config.yaml
num_hidden_layers: 10
hidden_size: 768
n_experts: 8
experts_per_token: 2
d_expert: 944
d_shared_expert: 0
hidden_act: "swiglu"
moe_layers: [0, 1, 2, 3, 4, 5, 6, 7, 8, 9]
router_score: "sigmoid"
normalize_top_k: true
routed_scale: 1.41
balance_loss: 0.000657
balance_bias: true
router_cosine_scale: 10.0
init_std_router: 0.00717
lr_router: 0.000653
vocab_size: 8192
norm: "rmsnorm"
norm_eps: 1e-06
tie_word_embeddings: false
optimizer: "soap_variant"
learning_rate: 0.00126
beta1: 0.95
beta2: 0.99
max_grad_norm: 2.0
batch_tokens: 32768
max_seq_len: 1024
train_tokens: 370100000
max_steps: 11295
dataset: "wikipedia_en"
Below are experts of layer 6 (counted from 0) of a mixture-of-experts language model. Rows are named router (the router's row for the expert), gate (a neuron's input weights, with its number), up (a neuron's input weights, with its number), down (a neuron's output weights, with its number) and show model dimensions 336-383. Each number is 128 + 24 x the weight over its row's rms, rounded and kept within 0 to 255. Numbers have three digits each.
Before each expert's rows: "comes before" lists some tokens at least twice as common just after its tokens as in all text; "mostly gets" lists some tokens that are sent to it at least half of the time. This comes from a sample of Wikipedia text that the model never trained on. Tokens count by the router's weight.

# expert 6
comes before: "0", " |", "9", "|", "\n", "-"
mostly gets: "\n", "1", "2", "9", "7", "″"
router:168085173118091151142133168094086092101150129129094156154135128135108131136141115148154115106107154101112138121150097085112132146121127093123105
gate0:097114142101104122159130162113158156127127148105098067131157093158155108134135156116147141106135163111176141125104112113077108114134131107137130
up0:112104155121118110122117094172138110146087148167112097124100112166154127194134066134126170123123130142096112100191068145090112139112110108121141
down0:178148120118121140067128151136119107125115106151109110135144147142105152134134131166137117157115091079163141126134113129117110098105123137140139
gate1:158166135134074145139118156124108119150134144088126115127127135138104117152125093154114135109160148120122067152165189113110088122103191126146154
up1:162176150154047156123124130109120126129123160092120133146157133117131130158129110170129129134120106125160070161135140076131143118100150127156148
down1:128145151139176136153171150135155124112115125111134182103138114121180166141127154110153139162087147089117109138122115162147086138118135118109113
gate2:142147162149115088123172120128124098155115121122140098121157134141110098150142092134148129108084153185130094134162130090153118114174123103128117
up2:105158099113168157145116134134091146090132122133135152130099096117168124135131106167145148115139087110110132087081145159109128113155113124107111
down2:120142170121137168071206122131177158150154121141156147163116170194139136100126096148152110089080116163127119150092137094150159152133098137151145
gate3:144131145134140169113122152109082103127130132123137120118149154156136161115150168127105118130125099113145166138134141105139145117142158108148141
up3:101126114070104119135163123132139114112130144116119147055097089124088127147086144121121141105122143132118114157070137162093169174091102134163134
down3:111155117109122110128106176118117115135154130174146139145124116171135130129147106097124086143083131102160139117122150117119123105124140145130103
gate4:145138198155077166107132168140137109089113150077111116133130106122136101107183069100140095121108141109107131104131101084167115160083117159085123
up4:133107173129072119187147133117159120133172173111142102121140153132141116092134091095157139135165118141133135129150158099123144137151144086114127
down4:137130103143109110110108117175186144097147101156126113075135101166157105153102149106109136123147106130110142140106129068088105087112170118141155
gate5:138106118149148143107135172109096117144135106097154133150161119134130142120076145113101141159131155128128106117181152066153098126111159155111090
up5:107110172124125146118132110167103138104150178144150125120147139077083099124108145131089109124182110114078174084097129139131089126201131130133162
down5:168108134128151118129114166128070096131145061160121119079122159155156151119138147120125101099168112137161093158142099121128126135144072082082110
gate6:130179151144134144126096147150122135129084163121137140104213124115107126112108107105130155109144158130111129126109116136146095128166154146122121
up6:215119103125123138120117117148132132138141147158169129100151095176136135106100129133104113107116102086097114085112130116137138099083060097103156
down6:134127110135163134115123113101161115100120094127151118133144141090135166127134082121112141138145111136160134139095146138122140145190134131139097
gate7:128108161141077106073092141155084138131134130205132124141079136151169152141122088132105183128110101137150147151139172120145107136114126095087138
up7:124131111115136168109160151105160164185141108152144106138121109107103080154123174136115154084133125132133151136151163131127117159128103145143119
down7:137096095102137106121139144135126116126138098159101145123129105119133116143128150109149158067158087105132132135166157126129155161104158158123130
gate8:155145193118082132150104185120149157112158126146171071145097075143101161132159150159141140133115187113119129115182153105133126109143152188125126
up8:127111132116114176106140115142094093100132156104132157148172060135095087117108173128155113149138101135131102127122153130112096124092069122154141
down8:102103148153080147104139158150131115124119106130143123144159147132121137055113152122138133153161123099103103131147119127129150117095144106184146
gate9:132124147154091096120089131133122124145147133097142101159137079156095167109110122116137125133148112147121155150107080138126132167141135135144113
up9:124122149128126115148116103117049119099122136126100173065117157045145103125107154141108137144166126127110092124137097134133148112135132135163128
down9:133129080115063090137132141149166105106161169118087085111162146124149117106141144090144142157147131144121130114112118122092114095107106127134137
gate10:117141121172091142124112123095116091168156128137090138141174121156094138096132124081162084152084167117128180100125102124152139143162132107076129
up10:153131117117199120137134136146090163094143139118118118136137149112154157113135168136126180134126111111139088145137126103149139094096084110178133
down10:129089160147137151080127122148097100128119140133121091118086109139166167123137167153107138166125126153128145142130089157126144121118151107158118
gate11:109078129120136119108142132152125122092117102124133136114148139140149162151160121127072117106121129147130121127121105170135119132142106170149106
up11:087129100088160106087146117128151075096093081120084133104163161106113143127134106122113132112143155120135091102158118132141133127135121132120111
down11:099120114118120146141131138150144141147099115123120117143131113121140122142115166181062140174147147150167130122105141112137154054138147110140121
gate12:157088109127100126160155150134132116142128143106112154161134135127130113113108143127143159133086121147168103143115100180107145127120136129123140
up12:079144161147121120133116138102123138092111161165147137168103109116175121154167133141114132102119167103105164102116149131139104135135143133115096
down12:117148143114139132137128126111140119093127160112130123150100169133136116116123129116120146158149137094116090145109122150138136169097160134130125
gate13:119157132136108122111135158112125168166114107175083144093153099159119125125143091150139118134100107118116124108169168127123149121073125088147142
up13:162205128095131127171095115111157118138107115149154105143157119134086147073124117137120087093136124149168123128159103134135094125097115123164151
down13:142153092112140128113139112108123170189123118143122120134149118143159134152098085137180141134086132150110122124134112117157141144121157124099167
gate14:139129105134120181175141103162117092155139146131116154158115123101107120106097171085127053140161112105114151136115114103140121149166112092130124
up14:123109124163089141099133137134144147116101119140151108132104089148138154105126098102124189118128143151148117131145159166126141112117115166144189
down14:150127132110112134117147117110110154132107154147123149163117116122127147119153109155112101129147121165097125103134114148102180076100097101135121
gate15:127108080137093133155105122127152133124132133156133119194106143149121119132152147174124136111127133123152145149135090150126179107107099138136116
up15:097169152119157116139106157119143107163096111110135130095145105109186141159098103104149110191151125145113142118108110138120098154113117093171123
down15:117116087150158157135110146108120169105113122141122124134087127129108122111131135142103118149106132164132148117132104163167115154136146136102173
gate16:136130151130102120152118106113123116154139113145173159108117146105121140131116163160087117129151143124105106112138125121114115129133077150106131
up16:109133135129120132164153108084141102118139149138128148149164133183112153157116103125118121142111110145122111137138129147091118165106173131154114
down16:119142166160140134126083114106126111100109153087109118087134147192133102175140091127123121146170172152106108107055126134135177122104107133126137
gate17:133146088136121142165125150085081104158162055132120088103120104100122172129146156123158147124142144110109145117134131184119113142126140139137143
up17:088135113106127135122148113134169158076112145133178153126152155142103100144108169143156104141126152128125100166115139104099119135124138132137137
down17:103139155073162097115144126136120107151118157093145125125140117175070142136134130082102176115102132171135143104115091138145170151129144129139143
gate18:114105121113106143127096134181093137126151127169119110148165113109106100128125109146087113152097158143164133177079112106031104175112148180142138
up18:106140139109121135130144108115157139151122111149115139117100159128113183141108160112156130093155121143105087143160168135132190106147106098138131
down18:151099086138124108149155153138091092139137131087123137146184156156146124132131096139108131125123167127116090149088129152088136142123132137143115
gate19:151121154151131127137132128131099116157118110175085081159142125138108140071140105086148096118130145136115147124169146098096174099139145127146136
up19:133108164113137135087088143097133086123110104079138114131130091096137123116156122166165109193156159148113140131186109142165159166147158122160102
down19:122120117125131126121159073119115153128113140132125138114137157108174152124135094131132152140147122145135156126161109141129116122138104086121142
gate20:118158124099099083101126129096112115127095109092106141137112163143111125124166128129123137187163158135137142148123136142125128092098174092136092
up20:113115160050113115140100134169157162087149127154089133114143070107126115079129120090119131134153129093170134131125118080136144180134131124164170
down20:168116134090107108097125117135116209102106120083120170135105117175164085164147110151148115119075120098124134137121128089126143142117092140185096
gate21:143123099159145104111107147179135112087144114114143143099137115099108150137139148114156123102145173088155140122167109153075159085124089091105122
up21:146104112145122109083130154148118139158130120127106128092115123129143144113135105135154088091183132127102144091143102116088139150125125087129123
down21:130144115136169116149165133141130153136131098157172120116114107117112121103117111088134118139117186147121111130162134161124133099095146125141154
gate22:103142137117137117111181105115112117174147102104107121145150142107135173165102100127122137108164122074093142131162164135130131097142142120120200
up22:106136168153151112160136185146115151105139140133118179107080128131133136100155109129131108111114143134176109168114132128127109096080169131140122
down22:134104162083114119140162104117140178150147114119156170139091150137111111136093093130137097110161147157125140133151147134097112111170165159131111
gate23:127131106126144105147165126134107080086127126125103111093159162146129080133150102140138097131094152127157135143144104146064149112142134112124107
up23:140094157124129147100132113110135125132127102141142128103137132114110106112097150178120150142136134157111114167146121105132083115099118136123143
down23:129142155151133160125103133133153113109108125114101130152155143157136097168129109127128122138113124128126126142122159113101123119112155126159136
gate24:153184146149146150126110124149136115090122122147120078119131107107185105148162107094144132152179138154154097162171149119071136157136151134138071
up24:107099105113150079116152149071151150176135155108113150141129091126086122140097143131119113116137162103128124129135127110151132087153147124168155
down24:128093122159130140150118118099104156133136105144110119139138154122136119099180125096114116115140111106116128155121101138131140081101140073141182
gate25:112078171147125105112153145119185157137107115140140157126109134139151116133136123121173154137115131119122139118182125114119129121125124124181098
up25:139116152122115112122140135112130129159133129133152156121165157138149109115182125105110159137131135125141128099145138142159136142112129193087124
down25:138147157119164122134124111117116138126140088162136141088134101118098154122147119096109135164116123152086176128127146128159080124112124159130144
gate26:145121169123116107139156138153099134140121138131124112107140092162104144160113126130145133123122127112117126123130135157126149094148132149144132
up26:084170112136140111113097119112122138130098153155133139145143089160118099155155164170089100131160076152103139128145136138119078186111145154132049
down26:117143170082138151150169144153136114100136127125114100162112101108149152095127139120101132166164130140138172094146119129163111106132082151137121
gate27:155130118142152141151129134124183116107141072156094139142154136157114102100124091133144127127168128106117142089159119054142098160143128138132129
up27:144138104156156094113161128148147133127151119145115139126173140115124139091116076166109089118163101110093140114111130102151106121093130156121115
down27:133172084129142133125121094106105140133140149127170122190133102136122157132111113151123110124153135114134144143135125144103113104134116111108104

# expert 4
comes before: "1", "2", "3", "4", "5", "6"
mostly gets: " ", " (", " \"", "–", " in", "'"
router:157112101110114112165111095089147100190146128177132160095159097145102147136131173120117123137160202146125100130131155117129108187135151150174108
gate0:146093146137124170137142153128114130153148172107160136116117139138104162165154093117148137158101156186126140131137092117150138169147149132148123
up0:112147146128141128099179153137143105061119079149080143156132136098141130160121172118148148104075124107096104167151132152138095134157124159093136
down0:136138129148155169162069110146137145138171122128141115098159156095159146154125108185112132154156105153117132109143169172133141083125122115161133
gate1:091120132119126102109132114111143142127143116133129071106134109115183140114116152109116162139103125135159100106139146150135142107113109119126145
up1:125155123130139133094139164137136147136112117091163107079135123133074130103107098128104129097118119180142108138120095142108108157159119135135092
down1:125106127107071108116127140112159153124126146133158169155158132111136140104139079146124159110124148090124117074168107106099113119150099129086089
gate2:150166108109145131153113126128087125139143091116146175128157100146139144100143089148107143118168141118141136155154083086151123128176149124149126
up2:175159107129122153172109096116119117135137125118111122162154138147116139106170134108105143115144156116147111136112149113140138128152128079111098
down2:126131166159135123127112102122131091059105097114175153144124141149113117095081123142120096144172124107106123124150128078066126125131132134186089
gate3:131139118114124146147153154133112154123109155128132082152118107097139149105152151118099122148136153151107131131113131110099134107159147159113072
up3:141121134130132163120132151132107135120124103149122126105134104102137123131109171165121149126119160130138099149081140123076155116185121159128134
down3:114109117123117090129158159147143144127119140126071118194117157104111130115119180088131160166174176115130145137142119100169149091167108175112141
gate4:143110142137154140125102118109157153094127169132119131110135122133109106093127167180110148159127136112114152153091122157114103131131137136120133
up4:081150115131124138145139182159123100114125104143120133129115112117107130152114079128178077099097112157078123093148118101179129152116128102179113
down4:098136136126116139136129133085128098120142084139124130147078124166142091132093121168128160096125162146125112095139124078115108114106106101136136
gate5:157144149171147141123094083130118109109117120145092113099132168090164145094151094113153124146105121157146142088120112148142156180115146147124115
up5:074099154124155130136101151113124117119178199096127077131068148138117093154137111100129136123153111135096138121153134116123126120172146105150112
down5:107131108113151145114154083106142146136057157132123082117134141147099129109133142163098105162108116129125116117115097117128087129141098156136126
gate6:106104126122113090120187138100116169127171133107142128123127099130146139125137103107157127103100126150126146134108127166084099137138118125114140
up6:124126098097134101133168120114133121130153077127135139120114135145146163081131130094133124110161162101149122103109124137140139100139133107131152
down6:135159142140145152154115102151165154161131128149133090177093158133149103100113125129111141126127143126107118091110095123133136090124137134121113
gate7:134117123110131083116166098114141127151081137174158152154121129149146096120138134122125119128157129161159152138114108119184138156131139116143121
up7:115166132122165144128143124154079067106125115149118121102125119156128154123129130139128120136111088120143136117164100122146090152070105152134131
down7:147119150166148125133159107147126139130107123116102135107121121133098137130125119107110151123111154164146107123122180102117142139172133094140078
gate8:141127107111118194130094105166167133142185145106126160088129157165120151138094106133111074104171159134138134169080137084182141168110136118121139
up8:106113111150141123134096118158170100107091138146087120117124142141080152136139134125132132132148066121144134121139068145120121125128122075145143
down8:100087091114086143126112121097107126135121142111121152144103146125098122149118127119119107151175136158144124146134099170132109148148118136101125
gate9:137130137119129122119153122107088165117149174089126106111095117120123163152112139076172166145070141167134095145116135112136139163092145108139110
up9:126117155123112134119174095165123137125161136114108140154103149139098138133131134126167149144120135182161121122090142112113112068161175090111137
down9:180133137179174158176119127123123140139109130136138049137113170085146116157120075170135111108154133146149106119126122097129138116167130130146142
gate10:127086118097100133146116130188109142119115129118121111125141108107124118137109133135131132096072128135128110106125143101149143117170149111142149
up10:117143177148153123154129135069176161130162117154155104120135086153112166120156141113096132171166156124147147129128122150114074151099127139156138
down10:161147141110106109144106106126095155160139139157100138114150131113123140078139145187141165102120110139146112153113148143121105133105154112100124
gate11:112113118124087171124145111087124095128110124109127118121080157117100120157139163162141161145092139145104159100121109161128127124128117112101154
up11:118187124168097081155130133108128146115107132113125161123127144113138110135077152116170113110147133133136130136164076101100099150126124112121147
down11:119113112142101136119128140125145139179146114136125138138132111127127164144162122151127124116097119107138126127133161165142091178127108096166100
gate12:133112102105127124109116151137153142132101158123118132104113068143090099130107107103107109130148166151112130124115179114105117145136141129154143
up12:149159064135140108115068094125108100119189144150140106098111136090107151112149113135120125156190139126136135125119095108135132118138105111109147
down12:121168156118146113131146117094160131161149091155097154126159101130116090127113131132134140144134130102134126114134147141111141120158132153077115
gate13:139109099069160135196130085101116113119105164130106115082165059131136163153112185120130148097108077138111147172146103114104155110143105086102129
up13:117132126153132152092090129131096150102170104147128122106108134147113147098139120106118163157121158160129175101119134137189130105106140153113150
down13:141142135119124153087158156133143089105109103128153088110144096098124111130149124163152130147148121110158168129148144107098132128072104087169128
gate14:132099134088115081134094152116139091125092123095100141115127134126103143173155123144153106116160157117147105134168103144142170130178123107120148
up14:130127147141134154119180113113115170105187091143096143126134139129140135147123134130085177139131109182145111119134149103128097066089134163121173
down14:122143126132149125117097176105144103113125151090119165115127158168153104114153117164152165160110135138093093173159120151142142094128141106098147
gate15:153144107077148093129103119151119137162120144140170141112107101111064123131173133127148158151153158138134093130148114141129112142109103052143128
up15:161083162145173133097138122129108163120138128111166139132118185103159140152130101111139126120095153160145099146101157158116150168137099066142100
down15:127095126157128131099133105120120134113121162115139118118096129126155147130150118150071140161145132121104108093145113133111111166109155139124084
gate16:127152106109154100167149141146137139138120143143133106111122156116119161115121172121120129110123138162119109093135114119104164101155153125145109
up16:189141162133105142109154120102145141159101127175114128125193110106149161101132116157136145161126117101109153129171151163135132090128131116098114
down16:114140167157121098164139111153126138162121103126109100126105116116138137147088154087156125102141137101161107145124155104115154146105101114145127
gate17:086118155117100155145109144106132092097118126143137128131171122115125073121139147128087130127149083157114142134111148137158143129155121138156114
up17:153189090165142114127127142142160142155125166110097132152154158140128147124140109124129135132110114115159097154160109080092147153118125151123147
down17:113115140157133138098129138147142117099152104131093144146141125094133134146081167094121138139132117133116176162174125149083145120140107103159145
gate18:140100115097130128130128086068154107110151171128178159078095146130130098089152131134091129131095139111082134117112126141145143148137146170151117
up18:111107128173132143107103157158114167114114049133097105180134102120136140170144127132187115133129094122143141155171113100076106119113114079088118
down18:170140129131149174159161141091118148148135091107150140140145162136152121126150153135104114158119135175131131108131179143112128119136110100108139
gate19:138135141157119090174115110096151131142127115132174113139083142135110141149160141139138101133102134127143093105124146080108173115130158151097123
up19:131126099140116145143145131106150084106104135092132124110131157124135121146131124132139140118131124117126113098115132150098074088145089137144112
down19:125146153118107132121153111185108138154112118149137121088168137123149158149131124125103114138148180106126150122121146122146114140106136119120107
gate20:128133083148102134138099164147124132115147161144145087149115138112124129151137169173124088168141118084137125084142130109130159143105111095137130
up20:151134152128103137115123121135091118129119125125142110121137170149122123164133163144149114154134157157162155139126153129094107144133113126129107
down20:138073125154087143118157108136101114114149157118126158091147124097172126083145134128126097137149114102105126124139151103117113180147132116122133
gate21:137183128106142092153113159107123144188103134169102114095131155147080145172136159098113142134131142137153157134148173116148092145099083104102072
up21:136111137140109134120141143114134174118178157129143109103092135134119133079168163144176128041106171124108113143134123072136148045125129137118143
down21:141131123142119143125119083110120088128149125143165073178118129090113093128166105146134110158121143152137138084135106107120135123068107101110124
gate22:123129156133148110125127080135124148150140152180127117107168122084150097161134110143101113126139116174128167104158162093122141145090165134065101
up22:125151086114126096160156127108139152132141122121122098101160106126186092126118110125134113106126152148110074127128122111138112126139162127154132
down22:079141132140144118108156133113134129128133140123147117109085150101137172096112128082140165132130143132157093143138171143137176091082082159123135
gate23:154105129197153129159157130151158157154133137118164119145132114118158112136168101127139153125158126154133141182134133141122112159097141165164104
up23:099101133109126135100108140116132137133125072111110153151116159130099120112104150149148130113140150097110116107135075158155140105097104077124161
down23:132126165113122177088171132077126116130115175139187133140120145056156126200146076116160098135098111173155145116158139178098133168159147127127129
gate24:107134115102127115088165160099167144122135132095166151116174151063149149107107110128132100139130177132098138138056111183095141145121136165161174
up24:148154135099094134150149144095116115131113093120154123167081120175129143109098114124138162143077138113168114167138077121109163105112168075092111
down24:145099106152135126147105105142101145111161106169088117091145154068127150105156104179125137125086081116116149149122145104134137182128112158155087
gate25:150089136129154104135127111112122145160116165140105175163152139157097143117089100134114096127121137142098115120136133085132168148097127101127129
up25:134136142127153122126148103107157119135106137111089102154123129123122112150170112117145083147132135152122152114155100116093156110112117117103106
down25:164145105098132131146142141103129162159148118107148150144104121129125157129128149130129138151068137145132141065111124119094091151149110166134120
gate26:074132135101161114129064136119136158077123135125095119132140142126112151108145084106107164122140138161115129158163130127155150182097174128116125
up26:143139127111112124092100107125159130136144039133121123151143161135088130136152117122124145119148130141123160127110147141185151127132101155109086
down26:127164103130167167136207100126151154168087134134140150114145096148145109133152116126125132121124092113127133134190147137163103122090119119127129
gate27:140137106104108118119127114133124103087149119107115116124097123126174160094125099145148153123154188119130138122123116116116159164124110136127127
up27:130141107107092113115119098123090141136147068090135146133106136105139172104139090134165116126091105092158148171124095138134140162154141133124131
down27:111145098169153126105140131170134116127129186138128134118146151111112117119121129121143103112153108085152121117153111091125133117115121106189154

# expert 1
comes before: " ", " the", " a", " to", " his", " \""
mostly gets: " |", "|", " to", " with", " from", " by"
router:165134150053140143130160113065089139113157165157091217163138106142124104147107155166105154108117166128095141147121111107117134161089145119072099
gate0:147112154153131157077100156112082120137120147125077196126160091135156154096130129141117158126080132155118134120117124107123124089130161128124117
up0:135121123076120076123184104134154159109149141121123076117107154180104111123113100129111114123151108108134155108103111112150090162136138141162103
down0:124105112112108121113172105119110150118134127171075159109120160116159156108112162107119097093095084137115128141064135120098139140108163143137097
gate1:129061125113125164111097098161161152104107126135138110149168153148110106127107071109148155146110177074116154158115133118115115150092152124138130
up1:087091152121135124111110108155105097131110113178172145152097074122134169103126164110138135173149124088141105096121112177121114114113121131150135
down1:116089171129141127132091157151112130127115097134139123137118142086128130131087127166154150120127117122071115130119135112137093119130131135138137
gate2:180164131124135091111146145106105106139156124166126143131136139122148154158104154162122120111124127122145105133146133148103116111138136151097127
up2:140158139139133086124102113088070153136176132133129107165135120114111106158074170165098113098117117124132134140166093114119122105109131158105132
down2:135145084129159132143177094095121113137134153099142110136100180161132150100128114113095105103163110110112129171147085145088104121156165189126111
gate3:149155100084127113107104130113113155137117122129152131077133171145137152151121142145076140092167104129131111150115156089095165140141071084117117
up3:097107144096103148123162101109103121098112145167102106123151127085157122080124148098146124149084090144169126112119052119127124092153131156132116
down3:134132074123145140076108139161131097140160084103134138141119095128115136144098139120135118102140104166139137134091146091156145106131113103108154
gate4:120141094087095145112143099131104124098158125148117165144101122141115136146163094123141086138176115099129144111124110118119115114111172145147122
up4:114167156137131107138118109129129169107114105140160100115150166119129127161125124142140092189126131093151151153155094169116127120126061144136142
down4:154055146138167134136159169140143070103105115129111161135112129081119123135083164119097119127108140129101135119159108120079122131195151140172124
gate5:125179121159143131175056116139133137122089135122131114093117128094115099114182152125143157140086144109127106173138148095147136123116147091146106
up5:086124105154154102162098119112123104099125125142132092118125132134122123126108111102162105149118132115153105154111084123140131164101116139123143
down5:121090159106126129102118122131119134106119141144115123124128161144144122134127130098138158127118133152155124111151158136158133147172079145153112
gate6:156124141121137105119159168135142146141142136115142121148142122075112131099122183100104117101112109166179128111102107110105117135126146124150124
up6:129145130144145136115096163171102118133118149151134147141122107092126114120159128087127122111107123116131176170098111082077123161093104131137107
down6:141150114096143133096142130112117141089124136172100139143132120117124104124175111140101101135093133103178156206117106128124069127162097116128168
gate7:083155113127147114171104083113121158135062132153141135101143075114148156120097152148210157168095183172147150147105114123148127102149108157141161
up7:156166101131123145159135143096099127142143130109172108122177152144107108152103112126148107142178096123139090098167130101079124098136171111120144
down7:121092136088137116084142160130129175161123125151153104096126122118145137127160163110106122113115117144174095122141128135107110139101132121147102
gate8:166115098121153049090092098104154098155100173132115092158096139112102086130114109100155121118127148108119134147155099140165114098121124136152114
up8:098113148132166110134116092125136105110096124090143122123148115176132173103129157128140144145109084136165124123193141087105086108120117139124134
down8:126164113086133170126172158134127122134125179129120134104127146158171133100098118166089106087154111130153142151110096140104139116134152134178130
gate9:095105105153155108147166089130114146143117094120191108100123124147098129102125159149103094117149123125132087103100126118127133121106133114117155
up9:139127163124157137123129114100148119125119156120152131123133088116147157153130126131143156130108135146089130140125151141133127144134107106106110
down9:129090112147080154061116085148153150129130136155105116124102076122100110140093119145088115105140118097128151147131106119150078110149139174132065
gate10:135128148142095108157129117148137139105126155083122100142143112083152163163126123121125099117113145106122127147142133098134146123090147176137137
up10:064114153127112137138108142127120122123106123140159112144080156154114126125145137154160115098097085162147133168083144146096126131147108131092118
down10:129124112184130122110137156128119093110118111105102142107152147107122102146123077078098134149109186088131153114141142168204130107131128139142132
gate11:187090108124114135156129113103093129081121136129130158156143129105138116149135107108152117159117148106120107157094105120098100127134163123086148
up11:117180155138112133111163114102120098128156113110082092086089158087128158165152109164166156110119140098123145111149147185131119155138104126152143
down11:109153161146143117094110090106142165113084119112118139155122115122136132144154174097110132091100111139151166123089106132125105130127114149117115
gate12:130079083127113126093164144124134092115146154110157160106148118111154077131088110106101113136163114101080132117105146114149103167141104154125144
up12:105116176089132127136097101181119126156162104130111082113145094182133111142154134096166163140095122117151087143154141107147111086156107111120125
down12:130143117097189120172177120137142123147151113128085149120118130123134177140124146155122188113109116121126144111165158107169124126107090095113167
gate13:116067099148126106164130075155124139099121118150108089165141157104157133107102123088150129116159095107124172136139179136164133143097105143136122
up13:153108122150149152124173134091127134131169094126159110117109125136179125077123079125136148123114155080137127106117120131110138111124162142169146
down13:141088131122118154167118129145114127142146112159125156122105131151114139159087141160132111119141084133129125119078107109147138141141120135129130
gate14:140126123128172167155141126115138120123139167100129147084115101141089101132100113149133090148118128143108096158132086141160108150116102102119128
up14:100159140142091096101151129157136188124114136181149103151137165124124149145092098123153112096125097134155126119132103132139145098142152153128113
down14:179149106095139138170102134103112115152133127143097149127120158158117107112116130096106131128155104091126130106129126117088175082107134111126096
gate15:161125154079090128108141115177146134097137128137107107136128090131109116124132093185091142140109129148124198134107092138111152111133126091123130
up15:170108127104086150120137112144091107138121086137091123177156093111175161097137094159136118140089127112120141117127116139139113129094127129124145
down15:109152151155137157118122138104134162078146150123066132095177125132136148145116081133133140155104125130109132137091094196137133115125105147155119
gate16:121150114116100118144186142163160068153151157138115157109131119145145154116136158128150082138126116139152140146152083141102139159133135112128094
up16:141138126108116146145142122105120132116140111124125163155084174103111120118108150123127112175106096192102110166181145127107139110148101121108167
down16:133082136124119136130132100134125096107082090111156135137150112142113115138128116132105138143112116075096127114110116113169132104142140105135088
gate17:108135130106127115150126154111097095105101172117136085133113101105107123112136119090110116163150131101135125123118145137144109174110121145141098
up17:140150114130090105111123087123103196097133155111152140104104129170117122134128113130140107161169098108086120161135151106173120121139104108112125
down17:157140089119144094115093158153133139084129167093104102109100134113150087116088143090133169118145131124137176134071148141127077134095111110163121
gate18:119137140098140156124142125127142119130098105143152099138130114095132125155136094126160082131131135039127110121113086123129112122128200072075136
up18:123115159104128172158155125116091150125149093117162125118153127124113147175156121120144102140136134058108094130116086133171130114129158118103139
down18:160157129130113138104113133154151103133153116165118077112102127113151103119142119156117118124115142128116098129104158132109163130140119155146124
gate19:148142157078109119157114140149170137115131150143133113173138152140127160129137136116109145130096136109132140129129118106111150112113115123138096
up19:117068143184083123096093117154130105127129126157190144116136137124091140151147117120121106205134157140141119109126131143119109096135165124162130
down19:137135111122125190146163135116174074150136159105104143151113110119114135116105125125104134124073087086125132092126106141167159135167113119144142
gate20:098105144098117139153133145113107147121136133143112133152109115115162134155103117138112130102113167136120112137167094147120180110105115099124107
up20:152093119125144187137127143141176117144127119119185115092147134122111160085107132118112106155145126138129157118158173138150128112115119115108175
down20:117180143112100112118112167097125145073173147115088174140106134077103139055136120116152142144128096136105130138126078153125110108137159093139122
gate21:123110113085079164107177132120073116140098135124172131144057081113100103156105106100141094143109145133136106060117159073158136164186131102132112
up21:115100141092155149128148134115119152157095166139090125119101127131075140146105101125152128172130093114122135060130149103125128130119127110177118
down21:148103110126144110140145108119107111148173147067122153055159118128126116172120092128132144126141124145121093105161100094123154132077120127115153
gate22:113106165074117157079116144104143156147161127094130123110117090137160138148095144144146106165152164116151146119130121097151102156107149159109132
up22:128138101154127094118102161122091110150141115109123110177119132175100137117131116133158164092131079134156138129113139144134140136112106163098151
down22:133120147108051161120144129086166080098147129092145117118146121119136113114118136122117099107138157092160160164127161138182097151145112152134122
gate23:160124099163158112108140127105153138144196101136153098161144122131107143094114071142120149118148151134129129099096142136121138154188127104076096
up23:144079138124159130114113105134135108119164102102130158110155132131083145098141098092110134087116135135159134110118120114118113150141125126072148
down23:149123128142155111125125144146118137107122135142120139100168135091149102116095144148122145109113129115148105124152153119125078127147127128089126
gate24:140131137134108156111102170143089098095123094097096123110105112162118139170077082124135137126080089129109119107153118146094172079139114132109100
up24:085162137127107151145173136145106114155161116104144153127123070114134104150142074130108126150112111143065182134107134142109141159138094100103100
down24:112127137123154144160129138106127157124134147129129154103166126173146111109119162163162184152120099116118080100132102108143154114091104104137181
gate25:125153114138112113134151114122163132126119130096154136141127104141053165135139129172138154122111166141133146087123154109118122110127154109121160
up25:137141153159112122116086141148146113136092148121117146166119128119175139163122136153121144153164130104113151120102154137115103150127111116069120
down25:114118101123166138098166146105113136080139127170149142124129152121117105135127122119153089096133145085133142139127108124108172117144114122118139
gate26:122140100097101132154135137129155160129128152132149149113137132103108107152109160142104139129156150106122147138108150116103130096138119154108154
up26:161139123110122128128150104135132103130140170126136127106139126096094107182110150171124123126132163140129149113149153136164142098174138157127176
down26:140097171143149163111134115128126114162156116142119122139140113111097118107130147131146122108113126131131148161134125164163092165131118134147089
gate27:163132138164099153141134162164127128123088152155091141146135139109100144125075139153161120159154118118130093157102095158147131145091132150111088
up27:145111129123149121110102146162157117112090152130089093073093137115101100137145112120140116123115156157169117122134138135099136155117134143148130
down27:123117137096136103158099134132124141139137131146140164103156151118148102087154117140134159104145117100129162114159102092189165107119118140143124